From a checkpoint of a small mixture-of-experts model trained on Wikipedia: 656M tokens.
Below are experts of layer 10 (counted from 0) of a mixture-of-experts language model. Rows are named up (a neuron's input weights, with its number), down (a neuron's output weights, with its number) and show model dimensions 160-199. Each number is 128 + 24 x the weight over its row's rms, rounded and kept within 0 to 255. Numbers have three digits each.
Before each expert's rows: a language model's description of what the expert responds to; "comes before" lists some tokens at least twice as common just after its tokens as in all text. This comes from a sample of Wikipedia text that the model never trained on. Tokens count by the router's weight.

# expert 25
What it handles: Past participles and copulas. Verb endings, mostly ed after a verb stem (produced, developed, resulted), plus was, is, are, been, used.
comes before: " in", " by", " to", " a", " the", " as"
up0:108147124138137097157159134079120137147162109130125090132120112149085112159115139159132119122145107127132109137187108128
down0:155115153100113166138120124175178107156107108136130152101096134154097094136108130112091149205126154126127163127153170166
up1:124096169131145146156101105126145146123102119147105121153106123121116158090147152146129149125119166141113140119190139149
down1:153111102101151128141161141091134150131122153134097125184154157143144126109110163139116131119163165144118160137136101164
up2:150107087131132143103158135108129135142104120103111144083137103134124142106142118133150110156104124082147129103073142150
down2:142119139130098127127133129128121098157110132151144135136135138140141145130085121066155129161142077109130123088128130081
up3:139140139101127080091128144148195111134116159119102138117109136119081127114121162144091127111136152105138135136127144138
down3:110155095095139205126116171131140109109121165111118147085126142127096107081152103111119123105080147092103113169124085142
up4:130127171123134139130115112127131089135125124119144111163145098123155086132167129181131122125118112123106144146157136138
down4:122114100117136108125100140142117111085117108120130132110168126095103107208104132151148122128080114153136110155132123152
up5:105123139147139141112101120077158136127120146156130150113153113128119151153141143116157139128132135133136119138172101120
down5:114105108126150169184178108112118125121140139119137096161136110168099145109137113112124141090135162133102139133176141156
up6:132134102143140163119115109175121122162120112134120129120145173120152144066179138109131128118146119122103088092141126173
down6:157117100091128126123111133106141126123111126171152145119159121164131085140136160113139137111105081114129133126144167154
up7:169126148129164117113138162145124078128106128143109109086121072123120109096133165106127113099084126144135101139130089114
down7:102158108106144110102103166111179102154105136134157140154097101091153090158104125103173119105182112102141113157109170151
up8:123162148101120163123184108125181096143117130179133129157159118144091136104115113125126098172136142159131132127191119151
down8:116126121087120091156062152151145142141121128140102150162170149125097160120139148147128119108150110147125154144106125104
up9:124128151121143119131093122145134117152158100140118177159135129080119117122131109138181064148095145144120148044106125136
down9:147106135151137134112163123126161095127135118120152119160176138126129106098126111123100128125144115108122130095135064118
up10:115103136131145123137130112160115162097079138120123143124061144143089145139124121153110118150108116137153163128157138156
down10:110128133115146114162128127154161164115104092116157108102146110135133129106129123091132080158103143145097072147151131150

# expert 11
What it handles: Mid-word syllable pieces. Syllable fragments inside words, often k, ba, me, ing, ct, in transliterated place names or ordinary words (Astrakhan, Supreme, manufacturing).
comes before: "s", "y", "ed", "ttle", " of", "ive"
up0:126144142111101117117148131144152120132117092120125113115089121103104124124120109190078114122166096194113150133138079136
down0:105123137154114121117128148124128115133151144111140158090114148134161124128085117151182167138138147133101154140143124121
up1:149126114117098126131120113134109152139128121094097131169126101124142091093120125091118143122124102138091113135152120147
down1:137091062149126186154113123192159140157131123127157114137087143093142172084127083107133125113134129107128132127148121111
up2:099089109118125131155161130176104122134100127160089092101116109124103134109105149113156166108106133163110091113096119122
down2:129116182122137141106116090125132171116099105121121163080114120154152128101126159086148123142150122090125144151143150066
up3:112132094151168130129127111102154092121119111097149101110164120115135109159147168093127108133084105124116131112168117113
down3:110143111090129145096125067177132110113163139153147091129094183120076126134104137144132167134138167128131120121152149131
up4:117129104135141148162122109092066094105102127120123111125151130137110143130129151083135072120120154128148119128125154151
down4:127127127135144107164149111161098159120075146096141101097165104136132110116113128099114136136115123165131127116144158141
up5:101124156076145132083147190131134095114098183168134145106120146103174086137154081154139130150109149140172105123131152093
down5:120121151138144110144129159142116123103145133114132101115139180137156131129125175154132128131073116123163157133140104115
up6:139144159123123139127124115142139116127086119163144143116144118131117110097118112193156143105112139125129100134116091089
down6:152129097131120162126132135113136113145146108123113143098105136115163176161145167131103107098133158093126140133149168121
up7:147081134167151080097154150148147134148145088133105155131142133130155108144146134123130116102122096161089100137125126100
down7:105156139132104155085122129154119094130108130120142106089145120153123121135112172113142128096143119087107115075108160102
up8:163083121170123124111138143165112099126122105102156118145164132105096118156152139147133098124123127138130138122159161126
down8:147132117100099114124140147182153138176113121130096134104158180119150160154121122185136105111132169084154154133080105138
up9:135124147087115117122150152161119140063119109130113114110136113143162136094128103166162152115106169135128104116109114094
down9:113128106141122141122092104141140130101166089118131134129066138157131113130148082145098097163139126138106157128190131145
up10:197092149094172126160133158136141127101110168116101144146112103150115123135134084102147112100124129211106085120104111138
down10:145108078165144147145111146155096097128127200130141139133105115106184167114148125125105121094128127130127118142144101156

# expert 36
What it handles: Word-final noun suffixes. Closing syllables of nouns such as ment, ction, dge, ver, ter, and kin words like father, brother, plus conceit, either.
comes before: "s", " of", "al", "ed", ",", "ary"
up0:144144129097113137100134107167105078120133113161125191119146129159154099147072126154092144083114107116150136127154104108
down0:126149134122133100125131131127144141157126127103152163122132141131112109120124120146093132123139145167087155157142120171
up1:130084106116177158136164117103127137110134176146144131122165134103098152104118107142154107142101121182120131117118133127
down1:174107086100157121163090117091127116139146105137172166123099134146163127141104116139129150153127130116131137145156145126
up2:131127069093139091112166183145096113132069160138119099127139123142115106134171114145099124135152091106133143128113111155
down2:157153123093160180133108101133137087139098110135152102105153110144139167146069112141135112171064125161090141141115146123
up3:095115124161165085111134187078124115132179147142103099124152137135111110134110142137122134080122160112140108131146100084
down3:115107154112127183163118125164147145190127114100115161104127120123153154113151144141133107124154167121128182123147139162
up4:132118135118129117119141112138085145134141162106129108143117135136157147078104168103168108109121098103114112103092111134
down4:124134095142117133161126118132113109129130188138074135122134116078117160140087127133136143139109144118122118113165108155
up5:165094115178133133153138120172093148106069150063140143101168133151143075187138129114156100133075113134094111118123125093
down5:131109129135112137188159079120139107130108129103122130128130124133156133107111139181121139131127136136087087121177099105
up6:154083139105124103126145137164092099119107157122100146095115072112115083132126158157136104105099143132128101165129099078
down6:099120100130115134174141127127181146150114125147141113130091150157163088122150130175138132112096135099095114133142135134
up7:139109124164161137109134128161184123099130107140101105144118113133111131113094126096117149124118159093139080134160187134
down7:144102126156071167122139093086140135130147121107128098165103135094100096120134115178151143126107131126141192115174126124
up8:150157146160169156124128169146100116128152107115113137159141146144121120150157109143135057072149170077142093121126105110
down8:119073128102145111121108127159109107125120168124109121115134131129154097116150129162083124097138124080107085095148134120
up9:123158087161148117117172123128152128095143130107127100101135127162115097092145108143110141126149132095120097102093140111
down9:137146110106122138137133128132105136117136105151102137160101165131104124120099105121150123104117114131166107131106157159
up10:109150139121149150077128101155149127156100131115093105149143105112110124156128093126138116142089142122128147104145094153
down10:154140101153140140122118174139123156114127155121097117139165138138176131132096139115119132124112098094135135120092162151

# expert 45
What it handles: Sentence ends and kin. Sentence-final periods and ")." in biography prose, the "h" of husband after her, and family nouns like father, brother.
comes before: "\n", " The", " He", " In", " It", "and"
up0:122075120072130145142149117164143108093152143124124116077102134070079143137106121102140106096155137158113075113138082146
down0:118128120147108089106123129137094163093194146138178179115162138164128122113123126121105113124139091128146060153084150184
up1:114127144127123144113134155098146112097142139115068126087098141113147188131066130133154136111125123131153063123104117143
down1:147156109124096078105152141128139171153123118153117104141107134153138173172147093107114088121090097162103098123110090096
up2:174111124135142138148109119159151174114119131173134132138135131125083099103119072131140078118152197101159129107087119135
down2:086109153120102120142114135145110132112155098143102117131163123144102079131138114154159157099141138112161089112103161116
up3:152120140116136118124153125098071106103148124135125145147159097151149153078132158159094079117133169155138099151162190121
down3:127119150091124119142141084102089120084154167109088127144148159165106153112094125096107125096135108097121122126098146133
up4:098181138121116125155140151128110074133175125122111143126138145155121127138125133113069143155126134108126134141112161101
down4:147126125168131119122130075143151130112146097114104082160147168124096117132121090098115142139129149098101106150103097171
up5:116125170147104113121137104120114122109169153138100151188141122179092095135129137110080098123127135154098125146197113094
down5:141084119113108143110135107140109126113134087093138117155101129164160160126118146146119064156164149123112130133142123126
up6:134147134146145127136129114133120114113165114178120129141166099130137139100138122110170090139067100098113098114116136108
down6:115146160155122111069135085126156093124126142114123126115090134149153146145131131123139127144153121136114079175163116152
up7:157094068096148145123166118181119072129152138162097125152105110054119150116146108131154115117090159143103129141159119101
down7:136112163151161157120110145135137147142107105119112156134107093173139108170176178125093160107127163127163140097212108114
up8:149090113155116126163131171121167141134115086149147129151140131163141144126100126114090080122142132158158122109104149194
down8:104080127117132147130096126122129140175124097080185152108151113110109159096117143123146155101162157129111167120144148101
up9:136133121071161139134161121117083142138155160136143111123124128110149135101105130138131136163111127098106137103121129142
down9:136170135134133071107099102124140171169142132105121102117096143106153140155121141125144149136121103137125123135080085150
up10:106135175061132130120168123135155124177179135158141123152105150110176132076108162143133143075123111110149101150137158099
down10:125130107120110116114093124101124144108127202130106126160126151148184164129121109138105136151147122155151129134120123156

# expert 34
What it handles: Common verb/noun stems. Stems of everyday English words, strongest for office in officer or offices, also use, design, support, da-mage, hu-man.
comes before: "ed", "s", "r", "ing", "d", " of"
up0:110079127177119148119162111113146116174127153153125087112108163093156133124109124131108117115107100127126141132132143120
down0:157091131096124149149143107064166144129102118082121139148113128134119122165152102117126135131119112127139100129121124134
up1:163146146140115131146156100129104120081119145137115115113103089109161123129093107120124133132113159108160113139079127161
down1:112157177131122164117086065138131118169124116155129125178106112130102174140096100086104129155147081144098107112127117107
up2:146120144109139106111149148095114119126111134135125156084099112099097117128131174152098101113087141130165110143119129119
down2:124154133119105120078116116132157152115082127098185115109148160120134149146125111101148157126173107107137140132098100140
up3:107149126080169095109139169129102117110106159147121149132117104133120097110083160192127092089116157106147114125124121143
down3:140131116108131101124105127120102194122101138140146095098195114139115126126133086107111139142115145152133120158115159108
up4:119126145133117119165130112162121083131134120098131148149163095131138114147137099107127071152138116128140113115113094084
down4:096147146128122126140125153143169141122146145089101156168145125145100130149150132123165115155094082127159099129093078125
up5:115119105144114108130132097118121125169117137117127153118175122165107101136120126128119084167090123126132142171135140115
down5:124127101089105127114130129154094137145123120162128145131128140128192096121151118109150125141170120132116164078115162106
up6:129154139087104117076189117152165156137120143128127116142156118138127130139155140135143137143131118131092148076100132124
down6:112139094136114129155146107171119093146082110115141131121123121110155120180150104088124149137136119107108092126102151126
up7:105115120159141088146133140162120131122108156119145143123117115148148125156072121142105128133151150123155131118156155166
down7:166145121119112128132137109097120132138136150137113162153096184121154119109128090153132103136084128141088126157142122130
up8:133135123091161129076176184137108115102133104124094162096141092106113110132098188150159099128120172145155105123146142092
down8:121147158118134111124159149163106166150096156145155171158109153115108114129110132116128129096120142140092104160161158103
up9:136081067098113077134131099161121178136147103123128154129116124096126117143148110094102117102143141130164111084124097108
down9:112119174109103103125157100127138139110116141129081124087175143155167143136190105142125147096096125126174151104125158120
up10:137152150114112132097153133165142122125155109129156117144130095174149092150147144155113165056116136077130116101135136138
down10:148198127167083175125135122130136124116131145150161127123108096118143169092139120128128111166089162137132124171157137130

# expert 53
What it handles: Years, line breaks, word endings. Four-digit years like 2016, 2009, paragraph line breaks, and second word pieces such as ch in touchdown, ke in wake.
comes before: ",", "\n", "–19", "|", " to", "–"
up0:129152129131157137151119125141170103161106130095169157108169161143145095104123142158132102143129112100163154136127133123
down0:114110159162112113121137160117124116130151152164137137160157101121108119134154120163115116137154168121138131083136079134
up1:165122118081141089134131156144131112094098168122099136125119094108109115121110133138127109098112146155155095113134098086
down1:153124122182084150148103087117186135151129113131133108156126124132133156153154108120143152130112089117116106116149161161
up2:156118125105141098100140156128099089096119157132116127108108101107119130118124151171081100127105118168169111120127098084
down2:148140122134136137122135123115103122122145122111108124119127131162122122129144144139109105124103150118147110123139146151
up3:141094165145154096132133109147127148138113121117124135160098111070125117157098157116139145065126138155152090142088162110
down3:200147137102115133162135125129137133124123156133127144129109113117124100152160103107166143121182175069136153125119111107
up4:124095107109129110099141110106141159144115102149110099167105125151123145101120167137097137133112113129124121101106120140
down4:090138127148117113105134110129136123105131114164163110125102111129146137147069122124144149126156139128099134136073148180
up5:128143133159122142129108096113151141131137166130139152152103086153090068139111125116143114126123139164110079157123116144
down5:120147147149112166113145130130148073112132146143134126130079124126130107125104087128139122156157113140114136164131134130
up6:103110144081135132131133114104157140144162151155153188135097150133155152140138160126146155087095120126101105104094126130
down6:128104119123161108187107134149148150143120088139152116105115145139175155144124122110122137091105157096155140105121142128
up7:129129136122182104131127130142143119112130155133111144134120144089088151086123160077109127136127145085135107129088130120
down7:078091135149150103119122111165085095162141118108109100110099146186127150083095085114139135164129166142139150111181135116
up8:135131190163144127098124123115141141132133124197159147101083156074109152148121092163116126151114149138106157098114127099
down8:117135158106136160140095173135135176136096140151089123118124159140113143120150126102129136189125129169132125114081102117
up9:136140111142153130111152136129113144124122135095091125128119129158135139125128103156138133126183086107107081114137072105
down9:085147089108167130132100125146166145122148132065131082150166132136133091131074128146098126136155153133111112127111135127
up10:147125147138161089103176145166118099094102166156143123139108081108079086115123110138135099090127152134146112121112124130
down10:135103104084130154155142115154098100136094135156148135123131145108163136122160146076122095134113135106110117158128127154

# expert 57
What it handles: Section breaks, table headers. Blank line before a == section heading, plus standings-table column headers like GD and GA, and " Born".
comes before: "|", "\n", "The", "==", "In", "A"
up0:143135190160117108119122166172128121140133089111137115115107140129101106136145135155127124160112157165139132142090089115
down0:123098173115127090147106144133128131147102126167123119140159130106140161139125102108162148140154108149119104131118094096
up1:141129110128115143125125180140144122159093090100106125119154100152119090187132136125130115146079123111149131120156157120
down1:121151089158135142112042129138136138118091147148102138119125154139150146142151120129155085121113079147158095128154114110
up2:171113124142144125181123173160098127124117117145088107102122125122099168111117173115142093128080128172131062132114146127
down2:137126161133139167102069117142174155098144121104130094119187178130105127132118089126098101126090168110108123149124145142
up3:150089112093120119085139109137128170112121123095105147082109105103103156145093130165159145116124123111059109124111087166
down3:122098120136119168126088118117116130143098121161097120176127085170160121130142137154139149148160139149137071096119152140
up4:135120128112119153137145151160168108122127140102108095136119116112142121129113114124130147037109149122106116139118173149
down4:133087146145142106127149112123129147124121123117131134128129126111100116145064138107131142175149153116123119128150189124
up5:138158101132130134141114121105093082138146145108124152146132119117152115131140121100115141125133118149109119097112129157
down5:124128152131131082100144116146126125143098079130151128095133112091132133128153149124130126128116123148105123148134125079
up6:126141129077159097120135113111162108149129142132155111169126151110138101106105108138107131109163120118115158099129152128
down6:129092112112121097142183145065124129141121109140146163142151139146161124114117146138101164092134126114131140175151142143
up7:135119139117125143134151175159096113125147077105122079118171138107108119127153118133117064124061113105129126150142123125
down7:118129168086176113097127128141168121148120095140082108118150131146120140142132115104148146122144153177084155139107100126
up8:125113120123121125142135124120111131121098122138152138080115109140129120115076099166105107129096144177122151105140109116
down8:135122090108113097067156098163124168107126167128107158136102128167137149184124096149093148118154112113114115090140098141
up9:107154131137117095091132090119105142144115153139121155103131123186125112128117128119104095128126136137121126159089129084
down9:153157138145110121155118124116123174152103158093137132135117108118138087150116088125151126124105176137165091139121148125
up10:169144148125166173120129124131093130114097088126100148132144089130113136098161107159115084145089146112133126136141140139
down10:108114130113101073132128101132070141144181115128147119091117130097155129132179119160125113088164059151129166108143142151

# expert 24
What it handles: Verb endings, common nouns. Suffixes ing, ed and s closing words, plus frequent nouns and participles like work, based, located, design, service.
comes before: " to", " in", " on", ",", ".", " of"
up0:165144123138132095141163138138116109094139119140109153134120102103143132116142093123109096160123196172104127150138136105
down0:142098126160110138159146136101139108165136132128093128172100127100169177142117125130142113133164127135130138125112151152
up1:113148105138106169122135145133167147106122134137172147144124127123140112096143161181149104102137107110167149138130173101
down1:100093135116135166136156167155099114128133104152146110137157043076145137135175136154163115134065146122147146107089123137
up2:165124110141120135130127137167143109121121113125151141058146116089154121110064101167125093117134099105129140120132081104
down2:160132099088137162110167126121135122135131147090125141134071120150122140137095144138124154123155122158111161143151161112
up3:105140164089115112126146121118085135169144118113086133143136137151078118154124128144146110128133147082131150116128136131
down3:171117147110186139187120155123104157100181164073134112147142129135145150084143118148114125107120145127130129156137132130
up4:125164133097156114130130158121100113081132126123120133150133137085099127090127104138159120107094183119132127108155154117
down4:144165106114085102088105127149113152130143166092118089102165128157146136138130087128114120154129150149126091121101139168
up5:156142114116122126108111121146091158146086134125073151110149142104125133131141110152165137143093120152166086134148148120
down5:144146100110103108138126127116142120135097152131108102115119169117114149115146103090132132124102163109145125127155172142
up6:086121139123111125147125149176129086092086090144135144170152136162147155120086156116135124119130108182118104107142112151
down6:119127148154125116129111100129140119132109168084145136129157091162134099131133102101170157139144146115142110109134104149
up7:149108123113136066096154130122149147115168159165125133102125120163136126147136144113149118141099093133149130119155110089
down7:154096186121132122158147124118191156127103106098105107167112176167126124162160094129136131117149134141154172119122125095
up8:133096176183188110154141158131126117071095178132116132084158117137127133135133120108105118110138140148160137112104123095
down8:124147144112131082145139138125118151171106109097190131095170107111122143074090159134124111148125104119118151123148122130
up9:162106112150142047129123074115142109100106161129103162129090121108133137125141131118123141105186157167135149117094123057
down9:096123111157119169129096165115116157139121094105095100135111103151174120087074137130140124107074099152155118140139134148
up10:154090144095189079148175188158085091105111128127110159125121091102114104092094115143096104106114145129139125150097126141
down10:087155121190112142135127112130128141090151163082159089170152110155133186117105131134117136156169148110111145086168145106

# expert 38
What it handles: Abbreviation letters, infobox codes. Capital letters inside abbreviations and codes (U-T-C, ECHA, PREPAL), closing parentheses, line breaks, and wa in Hawaii, Owa.
comes before: "\n", "C", "-", "|", ")", "A"
up0:112121136132177102153139171120121145121119166175138154142129124108128149106136109147047140138131166116134147126119145120
down0:112101120098097116127133124090147114145116115115149093117142143138123091135102147120122126150112111080087121183119163096
up1:134147112117140102130140120136141115131146127141091151075117128172121127096109113109134112138113174131146086090114153070
down1:157148137081116131174116163134124080146157127125124145112149154126130132125160128103150114130133125098112151099127127145
up2:143095084108133125088115091142146147124110106094158101159096145087126078147159123172147182129152105135158122115162142157
down2:154141104108136123116158108082168085123117168139170135143091120095105177107125133057089167156112121129119147115111181133
up3:108130146168117101095122088131126121111141098112124118114115132077127089102148144130131156133134112195133138130118151107
down3:114119123122166131158165139137127132142115101124156106123074190163135109135113121133152117094129134139142112118117132167
up4:177119135102147101084195143136114114109094142108105164121107096099115116133127167139084143100099139177155116137100146111
down4:082091099121139111125081138109136119149137122124109158111139110138129179135160135118078123137158134164142133100108122165
up5:118107143121173102115171143138082116124110143123109119102112085103097122119101144130083124130073169140145125153090126140
down5:130144134096087128129096162162110085147127127157121154170142170160110170123117127127112107095159142130131117114160102167
up6:081124145137127106110110175122139117072139096144102139077144122134143134118059158138142147096112137141187127137148100145
down6:136097118158110143134101121133141109153116132139144114105137156101090143106115110072124111125117129135090119107176117106
up7:103137114140111154133145175132127133156121136145129118165134115118099103165124135167126102164087110110130149110106134103
down7:106137150170102103101118157117148110117144128091102134111140114112075158104119110112127158118116113151126123091099098127
up8:149153122122116114145130139153118094158125157103134181132115115131101129105125143147098099134140176118158116119075138154
down8:148085102155129104100133157100131119164124117138109148169092090146160153117103131092119160172173098134087110171126123120
up9:156120113119210115073121133121120141111106164109105187141127119160144113151112171121128131129131133136145091120130139126
down9:129094134121139138107139116132102108180125163118113107126097119136121149156151107121167158128163109101101102107135180087
up10:112133152116111142093129190151093125117134083133150120088120107114116114128113137123148107107107126147125156108173145133
down10:154097148138100169154155102130192114122098101124181128138133154117137136155106129128158148122133159159125105159132102139

# expert 60
What it handles: Person-noun endings. Agent and plural endings like er, ers, or, s in names and roles, plus nouns such as player, director, coach, president.
comes before: " of", ",", " and", "'", " (", "ship"
up0:133143139106138126118148118146124136143149094152163153128120116138143120058148132104118109121142165143082120136135111140
down0:121136131137115109120136134086127104105128115125097166122116139135162090145171151186130098119079139136124137142162162159
up1:127116098157146143152144144177115113143083112190138103154164113142138160120131117142106148083114148118127156083164116132
down1:142074129135114124140146133117114162124106118132104162167076173145160084117167116088131116140106144106092135138150171134
up2:135143108151107144163131140123157128127098169134148110062123133154099164157132114149096158131112087108096135130115111104
down2:134115105135137138135130072100108114100153116139129135159118103192120127145143117077160107124114131152130146161117155150
up3:110158131105122122108121205133107125124128133125105165110102143137133100173129110137136088126154160102134137136132129171
down3:117108108118157105108151116121152129187115126136079156176136147082119100156135158108153087110133083133122176115142121162
up4:147139108128168139107144101126111093102133151106100165091126123077122112117151134130152146103111101141084110131115111164
down4:109077099066129097156126147157107162125150151126084097107139103101086161125108120109128107135124138178095126114084122152
up5:130141162132097120119120132128121135120161184086144181122164133106089121134142119147122115103100110131139101138132139147
down5:117153107116156148146092142132121167113155125154159171126095181113127099134109091133071094118150155179118136143093083130
up6:157117160106137131103144139129134141095116109160117129138105085085130122082091143153117085108073139131129104138080128128
down6:110095105144136068126126128173172155106143114112122115109105117086122139133150157088135093159124132108161147109135142138
up7:190125140101151126094127101093149143155197128168106109090142143105106128086101124154111127130118149127116121120102132136
down7:083181135130118117109101124113156152138146159132084155139128108134100114159148158107171112147112152134147141140145103140
up8:148109173111141106122136188130122140099125139138119114118090095103127131105097133130109124129100128122139121146118090123
down8:128092137094122082130179167121121076118113092150128156106097145137101153120150130101151137166164150120137173120127149164
up9:149119167142113129122163143151110125112107139166112142107134112148127104133107118117131101152050094149161128122123130078
down9:128166150107131098139157173105132111115162098119110094167126099137121142132090116099120157146173140140090177086122127105
up10:135143151107137177101135133109099131134175140122151091144145106113102099079109116134117113138100136106116088146128168148
down10:152145100121134156133122148105134126126089142137163169159128147118117128164136120138163126122165136106123121110091114164

# expert 20
What it handles: Adjective suffixes and nouns. Word endings forming adjectives or nouns such as -al, -ical, -ial, -ual, -de (med-ical, vis-ual, Tra-de), plus military, political, student, school.
comes before: "s", " of", " in", " and", " for", " cl"
up0:140143165130163151108140155114125101128116126097156105104107137170103127117156147156104087108116131119112129117148142182
down0:112121091148144133119105157090105131112170114075140109099133102166089134108128080123095103104119130170128146129138111135
up1:124083128129085144108152136124149108113130144163093118072138123129141120109152145163133144116120155133118147092154114089
down1:131156108099100137116174103078152125128112148156116117160142089124106130117122159107121154096140155155160152149165126144
up2:154128092119093145099169104142129153129117144102108089117166101125136117154128116105127164097154133117111118150163054139
down2:113149142112128127105169149110141096155097170157113136129115107164168152160160131116118125107140121123117124113144177126
up3:140098171142101099130110114138132118065093160121132101120103106100100109152139131176137112152131168188165143079125122090
down3:110124144102109130157154145111137102152149139158114108087116091157123114179104108123139168116093156174127103110132180140
up4:135084139167174071125135160132118099147150141144088130119156143151128147153090125113151139139130117150161110112118098127
down4:137111135122142138142091120092099153134089139121166105106147115119135125146184068153127112164126140145090121167107125140
up5:130127146154119133124141147107147124111126137117094113126114109128125154102128130138105121113115125122161112145125137142
down5:103131160147157121124160093139147128117123163133171172153126132110086120116129117118130120154136111100163111081172124145
up6:157088155120129133141129106169143144112098080147151151067096113106166111115114151107149152104104113089109112141080140120
down6:091116095129148134125136161115103078129093102149141128092187118131110104119122179152124141105126141113168107127165111119
up7:108133125088096106121119109088152098107160166140126139144103139151147103104133128173133122147132129109109149112128127179
down7:163149115127080143105120113129143117086089140125123076149116139125144057148122128140144105153106109121102155157149083100
up8:167084143150153119123175158141091089134133121157113126148160104121119095087088155159112101111134146119123088115127114110
down8:135114151120093138096111114099100134165112131114120148059136152114146175120130137117129181148128146129144109098160166132
up9:139151126106087119141122126095083117091122117154099173126100133148080147153141137106126110122104134113176098114142097122
down9:159101157137143160105136123159089109139147144133103109097162154146136108124118124135135129100117161115132093086123174125
up10:147138109144154117143166104149136133092119145120159130106103099074137113121121145136145129108136098098110162098134116132
down10:119147120166108120125115149117161110057146099158138108124182149100127140141086131121142118120131135147120104142131123151

# expert 43
What it handles: Periods, newlines, headings. Sentence and abbreviation periods (c., a.m.), line breaks, == section-heading markers, and currency signs like $ and £.
comes before: "\n", "|", " The", "==", "S", " In"
up0:154112135141161119148182160154122120080119153166110141092105079119116128145089142152148115122117199122145101172070097094
down0:149082145110138148150109095142106096152117118132107151135143088091112120134133124092128121154105077121141164104137150149
up1:121174133128122130097145162141075085114126177164143099136114127091118120105132180124157122162119098116130147121175157085
down1:089085125091137075146166109138164176102118151119127121104118108079101093120174109097173161065136118149130112108148138099
up2:108174133122107089145141128163130132139162135130111131152151137153120133129122148152116096172103108144137137110127106100
down2:152143082156095196151118118111091148152132115113092142106134151121144100135158119136158087126121169162134076085127099102
up3:127153197135105118129123111126104133113141124149095120124131139133141091138109143146115148138103145157117140127119124088
down3:096153119124149132128145095148133120082161155146177104121081135170120119144098157125127111138131107118140156137159099169
up4:135173110096137170091129106160127166150143123143111151130075129172135113163069106122147158130142135132152132154114180104
down4:153123139099134150085139078120117138160115164113123157077157109138114169096137129135142102105171117143115155065151140122
up5:133105098075137089066138131171097106149108133152121147121166117100098131095153125115099081130104135154168132147112168137
down5:135135141120116089137138138109153130154112117161126168148180120127122133141125125163119134093091128146176144104097117180
up6:139147113122108097113146128120071114079135112136130067108138149144137108099126136060128109159095146124153110117101145128
down6:146130140128136121128123101158139149143117150113116129134156125119145126101101115130116134128158108085108144138105127069
up7:129115109117153085145143137127127123126118144158133126080141128142125107134124133124128107110159158153102127130111107155
down7:109109108113109140106122134115136117143128125119136145118122164074167115131125145124120109184091120106137150166121104132
up8:186060158090162105114164138111126125140112119135074130121113122176111098123149149146101137121088151140148137154130142099
down8:097100136085176137121119124142119128134144123159158182104115123109098082120108135105126118091156107096161102133123148115
up9:158133098110111100131127127093116145157132130132133098115116144104114102090129117148161142114161173139106118102098101136
down9:106182134136140120174138137125139166153161138109107117167129167108132117107144150156136136157137140106157143113130131117
up10:125166127131114103157148110156157099107105118146147160132085114107134105144140135104139100115136136107144069152146110138
down10:103140145132139135137130120146161128139133111169175150165122157111136138110146142135128072143134135112136200110167144098